From a checkpoint of a small mixture-of-experts model trained on Wikipedia.
Training: a variant of Muon for the experts, 463M tokens, 7059 steps.
Below are experts of layer 3 (counted from 0) of a mixture-of-experts language model. Rows are named router (the router's row for the expert) and show model dimensions 192-255. Each number is 128 + 32 x the weight over its row's rms, rounded and kept within 0 to 255. Numbers have three digits each.
After each expert's rows: a language model's description of what the expert responds to. This comes from a sample of Wikipedia text that the model never trained on.

# expert 39
router:138128135132176143135132125113113052175123118143089175151054141102164076121079107107125137097161136105127137126108106039081120187124127124039139128151101169123138144084124091021149145145091167
First table cell values. The first token of a cell right after a pipe in tables, mostly numbers, years and names, plus coordinates such as °W.

# expert 32
router:087126166146131140136094081153153109138114124121169088158188099147121148104146087120108145081141151125059210172118140106178096097157139124162175142118139137132161058073080140114137076110166086
Kinship words and name pieces. Family nouns such as son, wife, father, daughter, decade pieces like 197 and 199, and middle fragments of foreign names.

# expert 37
router:096150088142145129116057160171113118155102126136141184150139142124107171097167104087142133124104136090079169150164143143112101100171136085133127110147167094118120169120138150159085099145106050
Dates and name fragments. Day numbers after month names, such as March 19, plus mid-word pieces of surnames and rare words, and Historic or -listed.

# expert 15
router:085060109131160157140123111162109161180071140124181137152160083073133096145106137069098117113103109153093164108136104099132133125203166095134181174159152176155155078100101086153206124105090130
Content nouns and complementizers. Clause-linking that or whether after verbs of saying, and abstract nouns followed by of, such as name, types, rank, election.

# expert 25
router:110124109197120148105115121159089182104120118154177126134067117072147053126107129156144136153180075137086086141122121154083102156193080098139163163137114223121207068130197110115108110146109103
Articles, counts and scores. Indefinite article a and quantity words like two, several, many, plus score digits and pipes in sports and statistics tables.

# expert 38
router:145130142116111080095143142151109096131082149166116125121106103100169042133121138082121128103117145187063164175167073110075091148189074103138159094139190091116122074069133076135150080157118136
Commas and clause punctuation. Commas, colons, semicolons and periods ending clauses or infobox labels, plus naming verbs such as named, renamed and called.

# expert 30
router:088063103155127082090115108170023102118034087223187137139152102095157088116172109126115095096238124163136118132107082115158117091139140101148137149088176141113127126136109108109083068135118084
Sentence and section ends. Sentence-final periods, closing parentheses and quotes, paragraph breaks and heading ends before a new sentence or section.

# expert 44
router:067170158131116163080098128176131162140138151190088117172165127131099106103118106102154113094146125148106122177164167098082110065103122088138161088089140106150159202108199108111151051135166117
Capitalized starts and first names. The and common first names like John, George, William that begin a name or title, especially inside table cells listing people and works.

# expert 6
router:105106136196133145112102149148127081172101148135153131121130164169130146127140160107131134145163186145065151192160126125142070156103148125146125141134131164131113131114146132153153081174229069
Table cells and delimiters. Pipe separators, semicolons and numbers inside sports tables and stat lists, plus infobox tokens like Coordinates, MPC, medalist.

# expert 3
router:144169103159104133145103136158092124174101128192166098152092106102166100180140140113117130145095100135100123172186107158141164153142113137115124179125182107162101095120153060112107105125104103
Determiners before noun phrases. Articles, possessives and opening quote marks that begin a noun phrase after a verb or preposition, such as the, his, their, ".

# expert 12
router:083096113128132106129124160135088156082149143108154104079193180116114109170138100131155090092201169071076145139082133136103127072181093158114085124200111104146082141113197119109100154180086088
Relatives and quantifiers. Relative pronouns and quantity words starting noun phrases, such as who, which, that, several, many, all, two, three.

# expert 21
router:082101102101119143136127133091136168144091177150112093150191137111150107151119115055118094093143082104103157153165142118131162125120127083065127131124156134152147157104133170122111097177094082
Prepositions after names. Prepositions, mostly of, in and by, right after institution names, titles or dates, as in Act of 2014, Ltd. of Mesa, founded.

# expert 34
router:117106129144145126118115167112084112120087140176141104118105124162225091141110083033161115133153156095119135094091094081127073027149121117094127146116173130156135091091113091108096052153144141
Paragraph and section breaks. Sentence-final periods followed by blank lines, and == section heading markers, plus connectives such as also, although, now.

# expert 60
router:128174175086144154149135132157083155183150152157150101137072124120111085157113114081149116105128155108092116136066108100146145128154123161075141138090129153121078111101105165119091077072039136
Infobox field labels. Field names starting bulleted infobox lines after a dash, such as Country, Coordinates, Genus, Died, Website, Occupation.

# expert 35
router:166119156146135129070124187115125083112067197123191164157097097176178119096144141091107155117144160117076117101138116071106141085147117105119137093120173143103125023147141103087129091109114143
Year digits, word pieces. Final digits of years after 199 or 201, time nouns like day, night, summer, and mid-word pieces after hyphens, as D-ef-ensive.

# expert 59
router:053120150120188103122187128111067138129091085149191163171122109091154113153114112147114144169120137147083134164135132131138150151124149083181195143074098176131164118130119176080167126148127113
Numbers and units. Spaces, pipes and unit words beside numbers in statistics and tables, such as km, mm, hp, metres, goals, %).

# expert 51
router:093146146120139160103085184160092144177121125125140110184090116130144057118111151144136084156159072064093171106129104107120123117132095141089129154040133104146121133135186177039101065118078104
Titles and closing quotes. Closing quote marks and words inside song, film or book titles, such as "Sleep Tight", The Pirate Fairy, A Sense of Honor.

# expert 49
router:144116153178096124176122074177082118135151145171189159074078122166081123126090088086106151116143105150085163125131080082159126131153102129080162192094096177146173097103125127086153090081154117
Word-internal letter pieces. Short spelling fragments inside names and rare words after an initial letter, such as LaJoie, Sheep, Roux, plus home or husband.

# expert 53
router:083156162122098131099098170147140098139131116124152062141121198130147108149124120062123103107127176169098163143129177123154117137141121143057095152173134157134140121117157070100145102163154117
Symbols and odd fragments. Odd fragments near coordinates and symbols: ±, %, www, List, Note, stray bytes, first letters after quotes, and pieces like ver-and-ah.

# expert 10
router:100177123170134121163145105142150110151142108105151180112149138089151170200118120127100113093092148111098154119178130068152088117163086115134201148128112159139084092140158074153122154177127102
Institutional title nouns. Capitalized nouns in offices and institutions, often after the or of, such as University, President, Minister, General, National.

# expert 17
router:095152101152072085154089160146132168131073120140168133092184137123129126118162099100102131115171154130092204111103062091164067164161083090115070138063153088090108161139165119091139084096113092
Sentence periods, word pieces. Sentence-ending periods before The or He, also periods and fragments after a capital letter, as in B.League, B-eside.

# expert 7
router:065135175153140159150103179107075158181107209152127148135107110121090112182116128131107104131181196124155091138192155084113110085131105112111209099113144131144128166102150162144159077112117126
Coordination and biography verbs. Commas, and, table pipes at row starts, and biography verbs like wrote, studied, attended, often linking two people's names.

# expert 55
router:057188112107178152102104236164082170142104136102163143179083139079154168143097141161081112112172168139086103147165146090126093137121096084148152184166174132074159088095109106084152119114169164
Contrast connectives and -ly. Clause-opening connectives like but, however, though, although, so, subject pronouns after commas, and -ly adverb endings like hardly, tightly.

# expert 61
router:115145124085158171102124133126104117153092154101163111168121131112180118191124087058094075096165129087128166154099132124137095167182099122071123206062142137141105123128114153116140132174143138
Determiners and superlative modifiers. Words after the or and, such as its, only, new, best, largest, latter, whose, heading a noun phrase.

# expert 20
router:111094116150105108113137146157109112090140115177169111117126128142130105149070141058082145153142108106121138160106133125133065131167095116175088156105141165120153100051110103130108092160097162
Auxiliaries and negation. Function words in running prose such as not, to, be, was, were, still, currently, usually, plus zero cells in sports tables.

# expert 1
router:118113110125155137153064137168077107131128087136111121145096229134143135089090113084176059100167138129131148160166068137109134144101140116057113144187134142138129143068076174155140152165111188
Function words, table pipes. Prepositions and verbs like of, in, was, is, also inside running prose or table rows, plus See openings and word-internal fragments.

# expert 2
router:067113125135091126132106116161094122186101170121137183158153102159105116211153108081113095185134164085079128106133116094125130085094144162094194107116105116145097120128156198161093067083116029
Name suffixes and closers. Closing pieces of proper names and titles, such as football in team names, -TV, Jr, Records, plus quotes, closing brackets and line breaks after list items.

# expert 58
router:125123125119122150124148195158050101120124096220138115172101141117156108128163080095132139142093169089059116170125161093105135154127122122161124139147131136165153121075091115162113085096096146
Auxiliary verbs. Forms of have and be after subjects or to, as in had, have, was, is, plus taxobox labels like Phylum.

# expert 42
router:102091094150114165105107134073111152121140107153156067179162130156173107173082096108131065167139167101093117146111118074141187101143112139112083108186149114174158188074109154108128099116110146
Prepositions and clause openers. Sentence-opening In, During, After, While and prepositions or verbs like using, filming, involves that lead into a phrase.

# expert 52
router:102124159144134167059125171123080113173100133136177115114094152062158096143055084096070119134160156099137170120087119137156170167130144152062106134079143162131127149132135081116154135102107133
Suffix pieces, prepositions. Word-final suffix pieces like -ation, -ived, -ment, prepositions to, of, from after verbs, and medal ranks in sports tables.

# expert 31
router:126139183189138140141073186170128116186106121084124129095165162085174128134138133128083139065150230115087105121125155105133140141142109108126060105064147052164127090085123105094091125131099124
Pronouns and being verbs. Subject pronouns he, it, they and forms like be, being, becoming, was after to, for or by, mostly in biographies.

# expert 56
router:119142113156132134165106138131108114184123096181139130164145167063155050140114098096125117128172088179148088102098131105131123154158109145126103094169116183119151102128153109097137120097101158
Mid-word name fragments. Word-internal pieces of surnames, place names and rare words, such as -ington, -ica, -aca, -bury, plus numbers in chart-position cells.

# expert 46
router:140075166132091148123158151116133111114086068096149118099125209102119058128121172130113088125108119154103147111117081081133091103161142117151104084186135220140128052119137087131121146177124146
Time phrases, coordinates. That or time after at in phrases like at that time, plus coordinate symbols for minutes and seconds, and within, throughout.

# expert 23
router:105087201122148183123132152168117094194099104153131150129153117094150096124110127065103155139127155134074103103169084106133072128071109140057189141170121150124120103120160088022183064096166079
Military and institution names. Nouns in proper names of armed forces, wars, leagues and schools (Air Force, Corps, War), plus decade digits like 194, 199.

# expert 33
router:119121111178179133139120088108072120147082088203130185184128131100128078075135087070133119156143129175109104125150130114116121117151075145201131100156152162116154074115118114090181131129123164
Name endings and digits. Final syllables of foreign names and song titles, such as Neenu and Nunes, and single digits finishing years or table numbers.

# expert 14
router:124063132135118097113104089156133109131123113164099165143100140105164079149102069079161150083153133174106155139177113083120107104133107135114168131149106124144129200119161192132118059119130122
Line and section breaks. Line breaks ending infobox, list and table rows, table separator rows, section heading marks, and paragraph-opening words like In, During.

# expert 0
router:069111160168153097186098075175108105142134153149153128130136203146143153102128152130139084118193097081135174116132114075135105068173087104113130186145119106083127134149114130098183117117131131
Time-period nouns. Time and period words after an article or ordinal, such as century, year, late, early, period, quarter, List of.

# expert 16
router:093139126160109075118101136129111120077070118140167097109137112090112117127090049102075095152119135111065139132059136141107131064169147143111138178078143170117159153145115153130150097076166090
Phrase-initial miscellany. Sentence-opening words, names and table cells after and, commas or periods, such as On, But, With, and country codes like SCO.

# expert 5
router:127147215100200129138075171091107125150088161176121132125095111115158129136093113134117124097177136120092193169093122088126101141152125096083092167090153088122070090119145135121082085138138107
Table cells, list items. Table cell values and list-leading hyphens in sports tables, discographies and See-also lists, plus connectives like or, but, including.

# expert 50
router:118115078109106152119124148149109166139124122133171154145134124127187040087064069086119085109136153108158114161142065131124144132212101107169119185121048088116161097139146131129114136114111140
Score dashes and prose verbs. Dashes inside tennis set scores like 6–4, plus common prose words such as not, was, to, fact, must, lack.

# expert 47
router:083171132122190139093156184071063124155137122165115136162161080087140098128092086100108110111125158115098123113094033096129065092189114142118094174141137072136140096116136125123086090103139087
Verb particles, prepositions. Phrasal-verb particles and action verbs in running prose (out, up, down, join, make), plus prepositions like to, with, and commas.

# expert 22
router:119163142131199139118128203126093178202047158168140167158140182130168151148114161123068064148190138139143195136107123117177145166110085153103081120125132086087045177145124166132079090121117145
Word-piece continuations, table bars. Middle and end pieces of split words, such as -hel-, -ear-, -encing, plus table separators in election and statistics tables.

# expert 54
router:056118079118142161094087151086103173161128077117121176148204111160112097113048096117128146189135129097120149121094139144072109124121149082149148126117113151097091147108168133143130126143134124
Media nouns and table numbers. Media nouns like film, album, songs, novel, video, plus numbers and pipes in track lists and results tables.

# expert 41
router:162101145157180110077102172130135148160122130159141107103086145074129132122084086124133087123106152112139165134128155150112079130103094104183151130083142083122156139083149138145133099173162106
Table row starts. Pipes opening table rows, The or He starting paragraphs, and heading markers or section words like Personal, See, Preceded.

# expert 4
router:087061144224122128136116108090039133123123119157186195156116138089180104117080137107131123155182137135074114161121100139103134136145087097147152173059110172102175111125099125158101064122135080
Determiners before nouns. Articles and possessive determiners opening a noun phrase, mostly after prepositions, such as the, a, an, its, their.

# expert 26
router:092079105095152170111100137089114134159126082170102148112162164062149148138101046086113101135126091098142174174118082128089124086148083121115187161194123109108135150130112163137110058158163135
Heading and table starts. Section heading words and markers such as History, See also, Early life, Singles, plus pipes opening table header rows and infobox field names.

# expert 57
router:157110173129138104074173116172110144124183077111198134156108179154116124143111107154117089143176151120106102106135095092072051113117141141131150113163098190097131098143114112099129115174125101
Indefinite article and modifiers. The article a and adjectives or nouns right after a, his or an, such as major, addition, brother, former, surprise.

# expert 28
router:099123153172139140136146149125067164162096165163131151161106083119181069114116122068127103158126072101101101087133124147120086121157117073158138109089074088155144122124171160051156063122166132
Place names. Country, state and city names, often after a comma in locations, such as Ontario, Malaysia, New York, California.

# expert 63
router:125162170107206048091093093093152154156057126166152103140175125081160119185134141134095058150191135098105138187109071109071059130094106152113166113133150144133114119111116124131093098139126096
Table pipes and list separators. Pipe characters between table cells and header fields, and commas, semicolons and words like including or between that join list items.

# expert 40
router:108142143189164138155139132138121164176076105143160120140120150037128038097177118106100115186162075076160167158098117109127074134126091128134128180138130185107107144112121126077118055091153097
Geography nouns and numbers. Spaces before numbers and table values, and geographic nouns such as Lake, Park, Mount, river, forest.

# expert 36
router:150078109157078103190068058167112111165128087143136126142138125078118102100109101102166141136123069181133201185156097033174114061170119139161134101157138107137153113134111118111166081115105094
Years and date numbers. Year prefixes and date digits such as 198, 201, 16th, day numbers after month names, in dates and birth spans.

# expert 13
router:089112140097155168114101160109080175135091075144170116135130113124130125108074123101114166140137134155156179128108112086150122083176153135168182117162133138128121077115056115089159165112139120
Numbers and units. Digits, thousands groups and units after numbers, such as 000, million, km, mm, minutes, or ordinal th, plus of after percentages.

# expert 62
router:101149096103109144134131100180104121091121145132156165200132156110098106141124088090106165085164193064093157144095132115124092138155141109109147110083149113183130146106127129122147136111089078
Office and role titles. Titles of positions such as President, Minister, director, coach, chairman, member, usually before of or a person's name.

# expert 8
router:054147106169197086193077108108080138132137103186125164129086158096152175125113101115093079112118156124087141136110163101149086099144139108151184145142115115149154148138134112135151105083096165
Table numbers and births. Blank or number cells after a pipe in data tables, such as polls, stats and times, plus born, Born, Full, Title and Korean surnames.

# expert 24
router:101069190144143114157127101137142137097115063142170129106140133072144154158184154068123066070151040126154142106152079083112099167172107075139110130147132169127175128124109145078140106129141158
Word fragments and parentheses. Word-internal pieces, capital initial letters, apostrophes and opening parentheses, often in place listings, coordinates and Historic Places entries.

# expert 27
router:113071157145126167111109101117113130122115104119139170155131129135140119168141099111088156091145147162078119157142105137117118139157139088068048114096157158105138120095187154126133057126120174
Prepositions in biographies. Prepositions such as in, at, from and by in career and education sentences, plus mid-word pieces of foreign surnames such as Kh-ach-anov.

# expert 11
router:125134137137145156120104139123095146153120090165123143131149115147104076142123091068129171099155171172124102151202089144065087127113102122088118107156190091153140136125177102127105109092090176
Sentence ends, list dashes. Sentence-final periods, quote-period combos, heading equals signs and line-start list hyphens, plus prepositions like by, of, to.

# expert 48
router:115150177144144137142156200126096196123108087182184155125163141107153113155099111106071151108195133187118102163133116121171108157123143099160127146139081186124128072140186075123098144091083096
Determiners and quote openers. Possessives, articles and opening quotes after verbs in reviews and quotations, such as its, his, a, one, not.

# expert 19
router:118093180135164113099136133155123134136133153140111126094171151098166108124105058093133124097161193172114110151164138097154116091112052090170136091135138126146163103119171111100122080173147147
Places and infobox colons. Place-name completions like York, Rico, Zealand, to after elected, and colons after infobox field names such as Country: or Nations:.